Experts of a small language model: a softmax router, 12957 steps.
Below are experts of layer 5 (counted from 0) of a mixture-of-experts language model. Rows are named router (the router's row for the expert), gate (a neuron's input weights, with its number), up (a neuron's input weights, with its number) and show model dimensions 0-127. Each number is 128 + 24 x the weight over its row's rms, rounded and kept within 0 to 255. Numbers have three digits each.
After each expert's rows: "mostly gets" lists some tokens that are sent to it at least half of the time; "comes after" lists some tokens at least twice as common just before its tokens as in all text. This comes from a sample of Wikipedia text that the model never trained on. Tokens count by the router's weight.

# expert 103
router:163129106168149119126165147154167138094157154121110078164081126117123144095133119151102169085150090128098095123120118139119106082119170169083129128126139125100134118104071160116140118157124114151119112153138132125114144136147139139108153122096130121147112173154167104121120135085142096131106118109115141115064167103119104102150102097141134125134111108128135145145108100138097129085149
gate0:128120119135117108140142125144118107114135157124116130170147176124155151114147109180137202139121176120089141129149139115162149095095105140130083110135125165134137129127128105084108098106088070143164137132163127126149125152141180089143139130144142117147098175142133086105118181084099105101106114119129116115156114124103155147118108129113130106121135113106141142157151101117083151116130
up0:106152139126112103103128179144087131126130090140126129105197158147115121144123152127150069129100108094123114096130084126142118110143136155153149128116163146132176140128129067114125118125139097093177116094133104145140125102115134108163130105114100122160160170089114131079095118132141139132160124141121100138111138165129112073153132127132127137128102109146105149115114107181169117153122
gate1:200101131133120117120114082116138137130148109163137125136158147127133142096114134107110131115110125156130139130148148170135144127086123160117106150164135161130116167076055145106120135104086154127106107148102109148144124142111121130162123092135130138149105152124184126123107151098099141116081108120139154145126162146155175163094127121141126134161135134122125198120129123175161133114147
up1:142121121093133115133100099097130135141094111136093129174138157125113171139122121132106147125142101189151115115180154175116107102099187119095159111145105164160137138146076098118131129133079156137118163131132128138129119130136106139110100128132154138167107117143151144162156108084123126108138136170136152135134138105156149152119143084159134106116136142102167162138145168140135127077092
gate2:130150122137151106145118147108075151060127104117126087142076120139114090141100076142131133108125123122136136119166131166087100155143159133152165155116131103081136141137109101163145154146095116157129103144090087156128112104104173174106119108134096118151135136133097135131103100095149161155118157132155136144132143117131144106151109109077107127127101111122110155119128128080127144123164
up2:138119129152074144118133112153142094139120179148141174191101112143119157117140122127157145101109184104176116157127154121156135073120090091092087122098149168092103135154165132105127109142103114138088116157122150115119105107180119108137116117105128125124137151128172138121129147119151109135107138144112113145152098133115155178128148116142145111132133167145137117152134089161142104119107
gate3:162081125166174161155109135113133131088146119106111161137104127077123122098161125165113123131121132142107133136120125159142111085137143133100183153096125113135115163132108144168126063158107138165141144121145114137148147146146116133127113102110143153158089117171174110161138130144170132131115131131130145075090123138090117111133118085105161123135131166137112124107139146106098142110074
up3:136176122142115163091114134112087158144172162150136114098176128129168081125130175178154126139133089135126117128117116104139120120122117070155155128115133131158119100127114160114115141089122122082090145091129110142126145143145146103143138134107104118122105135146071133113138131137100105130136129115119136144144107150143139150080116201142125131124156145108134063174105116134138143117156
gate4:151140132151148105135196164095141149128116124096173103130150082127144205141106117089112114120148159136097110127116122144119124085138162152170120112097115112121126124136148133146137114136125127143169109114118158143142101113113130165130144169105126140119137137130117145093162143120128150125139149152099132117112124101152121058180187074130124126110079110102131141126134123100135132108161
up4:125120154115135070119145162154170120134108155102151076139130114141127188116100120116121115094106110164116096106132147166112077101114146133119125105145122133088141147142159106117114092127117142116108138143130138132138094124082107171142121134109115137116146141158111186112138144112095129095107158113098066160130123129125122078156164081159122147111111148104118111122141117096137169119156
gate5:100125148131155121142211141121175125103140124106120074108132139115167125141122158131149101122129109120071104152163122131126135082113105171117112167139142106160155118128102167088164136119141114142143108140133139105142129122124116135098146133177153166102138168147076071122122128120151134109125130097147109104127108115125092123085155147137142090093150123096086125148135129120154128109129
up5:093127130138138100131091131150103127076125114100136110119129147117131144162094114144119160111110102088166158105148159125133161048104101123146118143122127142181131132146152114112135128139172111116129155082113112134143109110098127116139139115144119090124114148084145120104104087095103140107086144178120114106131194113089130129151084132105122134137163159135102139131164149149126137090126
gate6:114089123165125122110123170160103111118176102142100144154124118131129115105165172159141098131134137095121159129157094123146138130124125151146122162130112107144117128081121190115094139152156120102166124130137133101070138126178141114094141131099154112115153145119079128080110116141115091116122073144128147116146161165136131159131106120108071096093106117096108121141102131146110119110122
up6:068142152138096094135117112153155140125098151131100151113116126142130099097128097125107158132118135134069165137096154103135156151164074117139115132118122142094122110164102092099148104128108165112128112129094148136125150138124150135160136092159116210132149092150067124168148080105171131126160158125097121123130114113108126112125142119129150132129165132149129135129144120120137139082133
gate7:129094109152119187115127103133130133073123144116144136102115125147137148127168168099112164159090147117090120134101151106145125118134133173160104171103136164136099110119123145127093109126135135138148111158098117091125106117155128167153140139126143103147089082184200110131125131139151117131156161111101133136102152133119134138057137123147156133078140120107144128118091112110121115142129
up7:174083081090080111126133162106113136151150130104134111116126122096115136116117121097134129146099112137114111100141127153153113134100146116117082132134142144167123082138143138096100126087086134127107102135125143130129118101123152175149155170157142131116139123136147141101110122122088137155143129091124128143201152151158099112120165101181159133124140071129135128114088085146134100108106
mostly gets: "resh", " You", " ly", " Democrats", "yth", " Hy"
comes after: " G", " b", " g", " B", " H", " h"

# expert 29
router:130143099171125131120152158164155095111155117126107065130102137148143124107113153140104142111145088120100056100112133176138107122135146142098121128158137103112135107103100158091141089162131114182133106166126104108113167122113116114082137138113097111170095182128152073103105161133157113136116117106099126127102143148127113142125114128174122114139135135127126157109110113140097146125135
gate0:108153086166123121167158145164100089102139092096121124135123072131133127146107136055111143135116117119100072131116112121099131157135121098141115138106141109145137128084121138111133122121145145127130103130121105124140094137119129066107125109170153121119149097137127127146137117128159152123058126100161143098107120147158116081104121111146151123147152126129105129146060075154129149135118
up0:138100128093126141127147161134144182137095157143101130105133165112174162095127148162102092114122138118120173141135154119129161108123107150146163065137156138138111130141170134112092089125121149124108120104165109126123137166096122150136134127109117157134137094119149124113179137122127112142156125141104141169127136123150161110163118145062142133128142128149146090100147126112047139107147
gate1:112153146126146087145125121115108150108166148164105111142125162151112128111149114117138121083165162122147078103138136078128096111062135140123163146128132140120115131134108159142133116112143161131138085077101139156137117137147109111124158124121090091091115092114120079122125116099117113149087148133133117098041121128114120120118104159116089163082155117137120123111126138121127112150098
up1:133117134116115090133097186183153093143144090103093110134094117166128136167155154136070155122102138111103131123111163120130134129150116128150142123100128124116158109090155080115115131134134121158139143135146139138166151144070142131139144154126135136097089134123132143135137093147093119096183129112135146155124119112150107120100119120073086107141117119092129141111113133142153049131129
gate2:106131137163116110119140135145132155160129151125135117114167187146136110142104137138149124118154129105137082083143121149141143111184103111130154127098107149173124123097075096123151165116132120136148119186114123132144171141105127163146113162169194116155131117155072169104133121138161156141154139141100137099116127114132140111136152177135096149132131130180138130146151106109113140129106
up2:107111086124143124141119146157126128130148146109120138137136143116138099105138124164123170100114140116127136125144139166147142149136111149116123120113084085155137142162049122132132127128105159187089139136139134116153187169102127133133132140162196178141112156168109104098119144112118168125123121135087117120116127142166141169099116161119141157145143105140118114112077158104114137143090
gate3:137154136098152153133187130117138103133097141140136116111141129175112130110117129194071113125119111147171133116122099169145125147129116140140166150161108160123143128106109161117129124125136132104120149115129121149116167149142118120127131165127167115105064127144154130153116164134116112144157132095136157091086182114134140103161144088128172119144126073138147138149129165130109161090093
up3:091151115131109140149158131109085107126142126138096093130122154130137119165128138107158134142183144125117143169118126094116148135131128123153167147153125152154110125145158152170122076110148143133139118123148130115105135122107120123080128152189156143142119160143148113140164139132171109144138126098137166084073077083103125082125118158120130078122134101113113142184140145136091125127146
gate4:102113122094124150134132133174119082132135118121100117143103120139088115110090110137097107138167106152129124109105154128144108144136093096148112089129099145120145113131122179130148108128102164155097154120136142114153144154100151121128143097141080136151098138136150116147106158180082118145100144142194090118101143070172129132111126129094141152151144103088113127088153140159148154108131
up4:119137142125131139154137144146155082133144122115124129146129129105140125120101148114088113187103079119146158126096161127155141160133080134177090111139116109102145101130166123148109081171099146118146125146110120145146130129134162109119146121163094114116129138137148127107099163162086162147150157092122113144112165131149162129140107105107112115197131095141098103108147172145154161108166
gate5:170118148092125162134125166103089127120098112150102071169119122154102141119122121138138128115117135099148085122079168172157123113139100115112138133120117116115150167160118152108147122121103173148101128108137132141088135128141128149154100081132132139157111163136163205129138137152085154144146101121109165127126134144111157123109114144141107194148139129112121131113124136123156185121121
up5:151071093126126158147141156087129113172173100135100099123088122177131128101110163139124114127106126097153124187130157179163126167072149091138137128133147107131134107144137143097120132152121130116100115087135117128143102141126159187144125121171158156130111122127156149123109152160149151154145101144118142141172112143141138102115126122128176160103144120124143119116142134134126150105082
gate6:126135079150158115117184171150120161106133100099107169065146147157133122151145086117130139124159140163116140099119109146135136145133121109133087144160114122091130147161142126131171089168112122152109146094158122105142097122100116073104150135144068121142099133127141139141155118150110109127114141139089130154128151136136138156113094123084152100129134094171114131121134103115146178140137
up6:126105114122152178097114179110092144081162077107142171106132121189141126152145102171134117168194149127122087125119109099124112125142102103167112121124133147134127111141138131147149123132104156119128161111138105142145078130168108120112124149139146127088126103084136091152145124136119102119109175148098086117106138141121126133119124135079150108128129133168111129138163105140119129168118
gate7:112129143120134122156118086136144101127121100150093128107123116118111120131095114163138107086090126109166104104151143096136145105116134107176119103147130104106119146118104133107131088121107141115135114162104140135080122148138140166088115143126066154139134164138162152107162151128077156156176141120154134157109135117167140111110089138156140105165147167118123148083104102083098109136083
up7:142146130120111129139130107147138140134131144120094181152182101127110125149184097140113147093171152151128171118121111137151108156146155111112133162123121146153133150148081079107096175138132124104092173129141154156146117124138150164131144074134173139112153138153104120143170122122151112109090134147121110125157149149125151149137201150120093140159155134135157138093115121143112126142121
mostly gets: " hand", " chron", " continu", " pass", " dro", "ounter"
comes after: " R", " r", " b", " st", " ro", " tr"

# expert 86
router:134159109130096109117154150135147123098146113113111104137110113117131136102118150180105141125132064129091108134100122168149105098137152173106099128133138146107158088108122145105141108177091095163101116204147128117104139110147130128102152100100126128150103180176139123111107136096138114101160095086107135122137132124095114114131113114162128134129089133155118153131127070134126131112163
gate0:148101130094117135142142139108102137146077121118090162152104146129160119120138135145141111110116143128168140082119118130130116176146196109121087117091121108145143123137150132155145136150154119139139139122143152122096142104073148102108117106092132102103136204158156145117092125090111133112101104146133146143166110119149147105133166121139098181102114123174112107112137123128160084147100
up0:116160155165149134118095091097148102159131130145128124151147102154112143109115093161160125155148138124107119136119133104118141079138134122123148127159138130119122184125095172184129139094138131138165118150080101102132099134185087098098136119143101160164125098122102125123143123162154147127153145134108148147115141133164136129156111115155156139143142138160127106184121109170137194133153
gate1:132105147127133120132166150134131155123134111143081150134099122112149122100182110154090115086133107142138135142140137109131087120137104130144131110126140107095120093071129124110121120127150135108138127161153144123086093115129159163130083103097106114095137137154119125104111142077143072119167154133141091096123118110135104104073155156147162096088129148126089105120148139103154102186150
up1:110152097125142126138143152126118121162156105129146118103111177144135099125136169106133139112130135123143114136101118097135089152148178135127125122119133141098145116141138163127116167187082118167175081151131113101108119109147100124188135123130112135137164130148099111144116082172145125165153136144109107146122137114143153093117175136131095182119069139144129146120130109152149095125077
gate2:136114107151104144127095118115109125083145106124130145151089144123112118145090142109137147129109086115084125092102158142104098107157205133027144130113129126156126147124128129089111146133152094151150128128143120103113135158142136096169132163151152117121105111143145121100102138117135090168127113081108114138125146132133127127144090136138101137125107144115113106128077169134098156138161
up2:118112143131148141139185133147138113147095187136138117085150136110099164130102084113141158153130130151149141126142126110101165127124115154137151117127126124122105128145111132138162119163091165128095123117143147122071154131137133120147116138161122145093144140137133159149187126083167163144114139152093137115088120145139129073090186111109115170156096111148143159147109099122133123105085
gate3:105158101104122127122145128131091090099132103134128116096147118176105140109108151098078094135095131125139166128171135143140140124155115140107091157120123159168115100167109093115100101098087155168128158146135128134065159119127119117127141112148128135118096162137121143094137113158181130090171148101089157126112125187122141145144127107101153121136112137126101168131129119105126121171111
up3:112127086114155148132159130102130098108127134137166087116158122163105163128153121100121126167118156130142169127115111134104075159150151149160128115131156136146112065086065124159122114135109150099125156120119122115116139160100160126145140135104122125146141139103124156100169156134187130115127095152140128090115097195093126102106078113099146128133118122118093128142132107107139119151136
gate4:128101124135166114119100124169102139138156110104141131100108101119082147118075132131158120099153105097126103096118061136165081124133169165133124138108123142112131149124127130080159153116073121156117129099100124167132125140165118151145143091099127115124136150143187127114116129113129114150098117154134107155092129141156127136105069133153167131147143115141106130093151075119121133119097
up4:151139126135136067124157107133120157153131128105179096094111117095112127143098121109122140107136123078090115130090115097109083146135156166097125128156085140108130123157109139142170133142089142176110132189095142167100112148134119159150106188123163142135129127161113157169117123105102128164147116136183161130130135140128143144126144139130129156126112126148124118114117088125141146141169
gate5:125167116132100131152131146133127128128068148156133125135107107138145107133107072143107182157121115134097127123162139126087106099095182174092139130086111114139135150119121114137107127146082159162092126093171094130162127148147101164127147119100118111139149120099125109130090117108137146120124127125091110137107147106148142158113115118138127156131127173133157092140058100117140083117113
up5:083153118113128134166163119112143171106079133118123157138154138112145084086123175110132181141110124135131074108111154131110139115155153145075196139122109114156084143137166149141108137176168095139172136157127116129113124143140109119163139120138114105148175151121137121123115139128155117150127118121114101122135120112154135128140161145123113113146106155162131144137156091139152168079136
gate6:166106161167129147156162142139157075150153120129127095088094160153158152107158153180100100117114149077115110145165137131135106145139151122111145140135139141175124134108146137114181136127170125104158104182114125155130099128176074131105125114165110117123143138119118155106137146144119140122151123115082133098129144153136134102132099153153158162135156149103125119155082138114110143124146
up6:147090141150148133127125146140148116142113114141128111109077168123108118115148140120166158161108133090177147125121136149113125157130113140181148174128120145177130125136120156055149143149139141161137167147104140138144124086109126133101120158114128140095134186163113101126126123081115133129162134127084115115155124092129153089153124103126142158110099133078100129159130168171154116128144
gate7:138148139135076101140149142142166109195096165113110113124102102133130159114121106143112153166140160116158160089160133108139139137158101130125128148125129179191129142120120110109114130127107110133149143143152096119147120079115134120131108149114091141074088103124145142137131103136138131091157140128108179071131153132077120105138112082133150124131160116087111107135115138118163155125122
up7:122135122152142147125117129144180131166114113115173126104125110156145140153131125147135149141146146134129160130155139117119110125170082134119107164140133152183119177145078113144147103107113095143111161136148122137111123077120132152091122126183115127165127124128145134121129101198120147085139136097108105096115134136095103140109124166099145150123178139111111076157104108131144190135131
mostly gets: " Ha", " Frank", " Martin", " Gra", " Thomas", " Hu"
comes after: " H", " Sch", "h", "ch", "l", " K"

# expert 10
router:134204102135106126103165155146119116114108132124108118135123110145136119106122165158070133132136100104086091092107126148161094126151162143131107088148138148110168091128123129120131121150107103138119097138167104129090155105147132090117156110121089139155066173157136107095127132124157118095118106079078118127121147144128134142139108124145114159145132122146123136099137095135116178110145
gate0:123150135116114126162171118153137107120157108133082133146153154122123127141149119110087100117118121106117076088131156102111089114155102123148110098147175122110094123122133122088133096139152131166158126167122091056098114110094147138144093085130094111146144126091118141176161142129109137157077136145095132150129153132141155151111123139143083126138141117078133137119091107114141153140133
up0:130157128131096114097139122141103138135119121127085108103166202120125130128133122133098072115103110103135086084138124113144101137151108124140087104148121131130130137114116120088106109126104152121137174119107112155091154136089124168122114096111116130152169158121102135110096127106094118136139131146151119120083091203124157165137119108129116141099129130105110145061156152113132088122117
gate1:162197136135115107087134098129145139136134142142140199135176159119146138133105092096126123143153143154181113117163134124141125125129153138098137076107126168194099103130190093139136133119110148115105141106106145142119087156137098131116108101170102155120104127106122126112121101152111148116098144143107113119167136140125089119125126138141115112158144124119143114090175136132124130093125
up1:091158125141098131219129123074134140102098133146113129139118097092132129133136100143131154142137162149127094106115150141122129075129118137136135163137108117125156089142136160144105111163135128094176094113158130150116149125155098123125142155132123117099151092122099100139139150080127121086143115108138126140119113091153131116081140083138073125127140127130153103186109154141151115124100
gate2:142122133127127071182162102082124096135111112106146130123146120106170145098114099097168152160132137133139153047114114097114122124111164146143161125176118139148137151168134104121112137116127135119145142148135122166078117110136127127169127136115142146111147147159128112186153128147198140065123135128119124137080138126148136135123139088128108123157123102133137129160144125101126140115103
up2:129126127131087145129146134095138133132114107130150103098113104107149124162107093094146117125125113115151046092071097124098153150086112113129133147133127102108159136134136136087124089133172124147130125146071108155156110138103130111113095165159096119124133135105112140123151152155067125104135131104126081111196131166158123093131105140143120139127130125111103140137134161123162120130158
gate3:131180128131151153107156129139074158070159139109100112108093133115121152131129161088115139110121108139150116155107091143110116110105145167133110168107117116122136149135128119127108132122117136129112080145148128137106116135130136155161153168169062142076124099084102141086131131139126148145127133094106119156110127150097121164132103094124128139148131122135141129144043091128102116119148
up3:138079161122117099156139120115158166124081142125161090092158170144126159164115091096136140172134163135090132112119135132146165083119114170108145154084120139161142169120128156136120144126132152142142139132105101127134133146112152118087122111102152132097082130124148116143108130100135143110128177135080132111137176125127134145119093148161137160095122086142115128112154087144130095142094
gate4:097132094123163119122160142166103126120133095105111142141124129150137153086136149150141121167151140155138106092094064134128139176151181118130109111138123135127150116108078167117148190134150122118121159123124118141082127133121144130134124114084162122065147135113157146136140145139129181170159088117149112144126114156141123114115090108136126155115098135175124140081133138111160136125142
up4:102142139130127118091141122132146130135141152165141121111102103124130121147098098140178146118151088176137134128149157150128192114154096155125105155070160095129124102140135136112141128159143119124099116151075149100190136130111141157129163171127107104123138134088138118176106142120148115096082144127109081129110156119138087110138125100158116104169153095153161141108131143110125147132134
gate5:082123087093092147188141128119128130121114124119145093136092139145143128138129180150099133121088121184087124148124120133074139167174136130144149135095133112103103124135097130135090145162140149153141086121124117139111165158161091101140134090111162120146080150164146093098157161145153140181139141099128133082132126147144120130142156137120125112125117125130113134112128118115118169122161
up5:120106135120113120129145118130134103085175136116177097136146107126123073151144146165100143141118161142098160152141140160102163112103130092132111153063139139070134107109108120115144157127128125079147097141122113123090114118095131110139125176103125157145124148148130132120127152173152150129123123187166174121104107150145108096158123136119156109126149081135131135154091123174117131128142
gate6:122137112113135088106185164130213102129093089116125124114097161144148111081114170137164107120124130146168102140115124110155108109088099137139112128092126131146132095134117145114099158138125147167098129162110149150126119126097124120113140099107141163128127119144110100158136124103127077129117121096139120127055116107136123136118109130108137085121133110146084110103149106100108130149083
up6:150159106169094084084130121141095115099138159109125109160129105158104139155132085116078138127140125129081180116160110157085125151141154122124119111153140166123125164128134119120114105113073149141131175075149119141116140161152111141152116126151108130134177118158164125107121135149157163122110114148129136123149118140126147132148145169124174175105088128144146150137130097143168150111121
gate7:109130118108148116115142135141093138120138158127102123093093114132167107124154122158158148112136112077140143118107093125146104105149167172110149124139119110164144069141167131092146142133123103146084151120126094118182108091127148148170150134131138146161088125109099100123091096126134128147120123130128105116162146083159181170103143157124127130129150124105113145067140139160148101106109
up7:176119172135099141113121150136150171117124095141151119161136152103104131139117128123134116097134117139107142171146132136110130104134105136148135109103141116071094193124140119113104149122155158105133148169155146154129117136139138118121116101151122132097161150102155196109134140143132145121104142131155132125111141141109121075199118052154138149156121106149138104165090129163108139130114
mostly gets: " Luc", "″W", " prom", " Lou", " Flor", " Charl"
comes after: " L", " V", "L", " R", " l", "l"

# expert 216
router:149146121133132119122129151143125119127180133136096090131056149153099142120104159155088150118147133116108112114126099144142075112145177161110128122160148158110136114128095145117169112133111119159130103149139124108112157097158107112097145130127137078125119147127167100105095145126143095136104106120088097103105137138118111130168066109160114141140127094143144120151126092160085145142179
gate0:114102126163131194096102113098089100158124135115144108152118117158145122136127124161131135153190129127132107128145096114141093155135156115143152148165152121153123149092125138123150151147145120154149100191140124093117101139133113128116140101155155109114159112125106085147133156148086099114106125114144114084103112117149129131128138108176134092083094133143098141146109149071162094158129
up0:085169148156102104123130145140141121102123114158132119106168134110146152122119126169159124100155127118107070120136164149113156143136090156105150121147142118132146138139128111132104075102144151086167163065115124151102109103165131080129144151129113092102125104124126070100140150124127157121132136154137110122089137159142126088094096139109128123160123182160114139105129147109105168112119
gate1:193144105122112164118112151138129134149092134124148141163154132177140130137113105130143172104097161149133129144132112122100095138146167158132110129121121162084075102160141101145137139127143159111080105130140116121168131156193105127161156113148178124147140104123146148132123123138131134144128113150165137162146190110110070150140125113146117160134133152147181134144132114143137133151120
up1:069102108132140097158156127098103127145098130136156144117128149136178140159128139137152135112106099156104124090135122158132099133148142142133146131107102152157141141129091115102131139132135146080173134152109112125113134114117103128108136134159139155153071138139144159142177124081139146094168120106082149108088093144140136127121134095140142092092098185136124127109108131157114153111063
gate2:134129085139145155104092147191085144138117147158138140134152101139143182100132178102118083075164144140126085139136121131114119117122130159138164126126121123106108126131109103132128133110149142163121164152146172144167087109169099124137144098142158078129112138097140122134169158105129110168149145146131107124130125174155118089146153110107093115145113074097117125137111132128123152131134
up2:158112150149144124137151067154142121128114155109132119063126170128111135097117132081056115173130136119101126139123135099126119148178155183104092115144130162111138161134090157123160150148133146114124139124129134109124143106128107143143122152138149133128103132121150126155119143103139075119135102112135170156104140082127154145132124111127157108158146173125107125131139147096052121136107
gate3:108158140124150146121146156115107129123132149128111104132151190161141123110089126152103118147189124168093090115113158144104142146155139148106134154142122111126134152149158119156163105124159120116131086133111146132153142125173118083129115127160103095167148115124168106154120119087125181155124138140120102136164093097155119092111115089130140137120095085112085126172144150114089148136108
up3:139137107105124120111167151130154124076119118079119121092086132165146125124109103117115127167118113111121137164150123140162128148138131126115097111069118155123118134115118125148082165102118126170144155118174112106183131133142147100091123159108118179127138142101131143120186144130179144140130120195096155161111097111132131146118116175113122087142103160117139131120130131149146156141138
gate4:145062104137140143115127118136119171146130113156099127117152127115103121069126163142098148094147119170094094106138139124114124134138140140104145097094107113085096129140126134092141101148136118117101121138141119129097107127129146174149108109079124134090121093107116171140166116079122135126161091131129159079163104143165118114119147161115141171154147095124136155158120168114142164102118
up4:156088106163165096142153105119128143133111122128132143146104138092108116101123186107121176124123130161110112153088148124077103139088174101082138109117069098131151172151090135099147136103147156145123150137109144086098141127148088142127102109120137125115124154132088138129126133100129143124113118116064096150162095126159136118118143160160134142104166126136135098135124129118100152127149
gate5:179133158104133109114130138141095127156135178106122108131087105166085112148099179161126150144122118115149116140075111134126151134165121082167141167115138095175125095118127137125143168128092119143125142168146098109117162113073103161118124140147123075087160137114138134103123137165114150128136112110145143137134143169135145100127144119139160141101132120114104128123107148083113159127090
up5:109104103093137118151109080146156148141149135117152122137118122125132152115132170112127111101089145101166132147147149168145122136108133115074151126122100133116119143122110154097116154128139148151135129145128133134122162139165146121081118118111135092122158123154076084147119150097185083114113134123070172101136127111142175155098142160140095143167126153111128140107139091086095109134084
gate6:115114147129118167153138079106124171139105111119137110157111108087179136106088076145157119108118120132100128139155153144137145126127131137075150098148112093113133100114147129126148142124124160195142166087147086109134120092134122122101097120064135085139130128125122121110100149134101085119113125164115146107099129113095118157135084147143145167142112130119131114138104100097129087161121
up6:145125141082114105120116164095112067113140139183157148077168113176092171174134135102120141122125113084154109111113109134150138106101084118170125139111167145140117157153129124150108126137124066113109113173131146120146152121121143109111159129145132149110106178112132133132088120144119139130117119124143104138125140070136146163117148093120116097094143121089129144102120150127137158111129
gate7:085145123105131178162118121159131121170130149152146133127120091144143128143111185113152126135118108112146171143118104122123113161125124126082146128147110154149131103158110177101122132116127105163111119148113166107145150117128100150115133118143138176110120103112085110128113154134107084155088140144124140134103105185186165092118124146106128155157083121119112125145162122119115176165169
up7:093151131086133121135122145127118132122137156115120109105104083112105120164144161109135161164123108126059154099131114125107155102121107118148109126109127191130125121108131094055165147096110096114143084125135146113112164131131109122075146124142102143151137122140086117168168081114137113139163129166137136105157132108146136115128108162165157127111158139137126122151142170174127139127139
mostly gets: " support", " rock", " Cinem", " plan", " music", "play"
comes after: " the", " The", "The", " a", " art", " his"

# expert 53
router:143183109160092119115151147158124104117110129137106112168126109151111137101130149160075141098133076113083102121114113148143089114161152141137135092160144137095144104139119124129123117145093119146116112139160117126077149129149124104125148117118107136154097181142144099101128138110144117104115100100068105131117160175128121140124130132149118146155104135163126134124085093130107187084160
gate0:125174142128117120179127109129138065114137146121126118199154122164110102147114136071135097157140128162145098105122141145092132106132121124165114105122137110171145147152170127159127169111104136161114117116123118135152143124124138107119121127174107133157094117110139144152147092141160119152110173176131154168097116154139094131127147140127153066135145159137138126116138124134091165104109
up0:121126139085105039104159149100132126167119103145101083110144171175131132140121145141124129139101164106138159135071120113125071173150105152142146097121151127164088108174129096136099151110102135125132124121113154109098137109130123104150147174135124092133099096132130109119126126156116127139134133119133099139105106134111149162124090136109138113112153122096136120123153115127089168165117
gate1:136151124137163135137174116089122143126136131122106173161098126118112121127155097168123143125137172095084133135124114110137165100098114107115122148175103146138119126131167119147135075140113143087161153164125137151111110135091127097108119127149086126157098072131144145133098146109096133132137142142120183100135133136085159140157100120074123089107136111175137126133127086104110155144158
up1:145163156121135103077053137151093129113145121138099145116128136130137099092120129115180146100122141122152140114124121141148095105101173118143135119103126133147150091162084143142158194138127137136096153120152108109125126107119153131115144150139161127087170143151096101145135147132075130156095107146169093148107113106141141130131119155135127160144126108103128160129163190106131109143114
gate2:133144149126139094146089085173095136125108115110134086135125113131133118087132130115121165100111148129119170123086077132112090112137141104109172096073117106150145112141119074137138168104120097099103138107133113122177144097126131177094113167143116152121107118149129182095142148151095125138164116128159134155129148141139139141119121124130141127157086112153159122120071129098133136113108
up2:124150140147121161133116118093137159125134100163105150153122137130136127101116133161073058125113168097135144149126109121123069128136116067111155080104137115132161125103127134104127138099093115124163152097193107113145126138163133158131121146107114094105172167104159112127135153103118144117115135111114142094110145141117146145106134103164133148133142137103128113092093111128083131176109
gate3:112140127149139089146161115082127133134118132143111105119149122098136151170136153146125147116124158153146076049137127118091110148098128131125161111150139164150145163097119162153154125119121137100150131095150120121104116146105128113092144118135152089116164151120129048133114177129147117160134056116124121113123102078114141125145122126131159160109131152088143130164120131127153117146142
up3:158102141110100167075152118153117139139163160132145134116102109145072132060117149116159156141117110108127146163125114150143105128126100173098109130077137114129125119099122153097144161114155111122075079139141125123101111131177140176114117134091129141110136099122128132122112134111134130097135114119190114108070135102123140100158111120116126143155136105116151137120123111143081084116125
gate4:131132091104072138130132186117150158163157109126094136140123095118146125115135104161132118151156133146119122158139132157098135143143118134079148130123119125118126173131132130181114151150116126091095124144124125131167142125097132122087106099160125129141175120157140107161126140124123107065109119135123132150142143152133091152147114141131122136166115138183104109082107076124094136054111
up4:113141117137076126152130102087103150119089093146084109130139102123121154110136114089141117150161136133134107124113135149090121127136096098171179150131142131110124157134154123170095133112150145171101140157143129131138172131078086076121108112066099114123136087111149142164145118169110119135099121116126124159167110110137106143130133117091116126130161144126091092131127101136111147078136
gate5:097115119100095087133119143190166133147117133141144153136138110117123105097164156164087171136105048124099136146098141146124130069093160115072121096104132134143150122161114130111105123169127113092170123121151134126122108123142150123129144122137142135138110134164113100069139172152151123123174166131134094129114116162133136120135115145150126150145096125152144125139105147110143158147121
up5:149122130117122126126132173100183103142101141124129082168141086097138115110187141148060128094096067112102143135140131145159105148149129105135128079070139109170138135161157121100118185114160122112177104101151128125131154116149165152098141139114156146156091142126143122112127140149126139126137126105128105139138093129123133144103161141126145140126137158099109142130139122134123151093149
gate6:079130115165107127141159167157138109131136143117153130097106137133146153128094072146116128137131129125101118137147126146088141131175080149144112131134110144152111106140148113076162122102090118155126159124087110114150136113127124137171159125125131149091110142116136149116133153130122116075123170086082118124135169092093074110098116065131150103113132140133128107118119085106108108113164
up6:168117120089140131111148089097135140123155134136109132115126191141132127149151192133173123119138127092165109117145117070143096169113164126089124117093142124133139134161114129107102129109148129087115112149133156148142140133141146128132125151156139121123120134114093082148096107088094107204132112101161120124120086096152148144142115179163161115117122112099133115137144169134113121113134
gate7:152112157098140160129107179157083121147154142121106149118132134113125120110146127165129100127110129126145128135136128159139151149123132175144135150162141144127105144179109118113123110183122145166126113149158125128111135142141135142104122090135182145160091172086151129118138160160164177163120131149139086133132095154126195133132115142144131182181153130159113130110150147130127155161105
up7:104133099104121128111147129121167181128088159101178126146125162139144136113140109120123147177115165139056114169081136105103111129104127128105159154152125099089148134137112154126112176129161145136117153137144122098167147119100127150083165161138139138134128127134142089122097147078116130120138126118131159101127123140122121118136152136152143111086086115109139130102101136100129076166160
mostly gets: " comm", " som", " clos", " hom", " mod", " br"
comes after: " L", " l", "L", " V", " v", " m"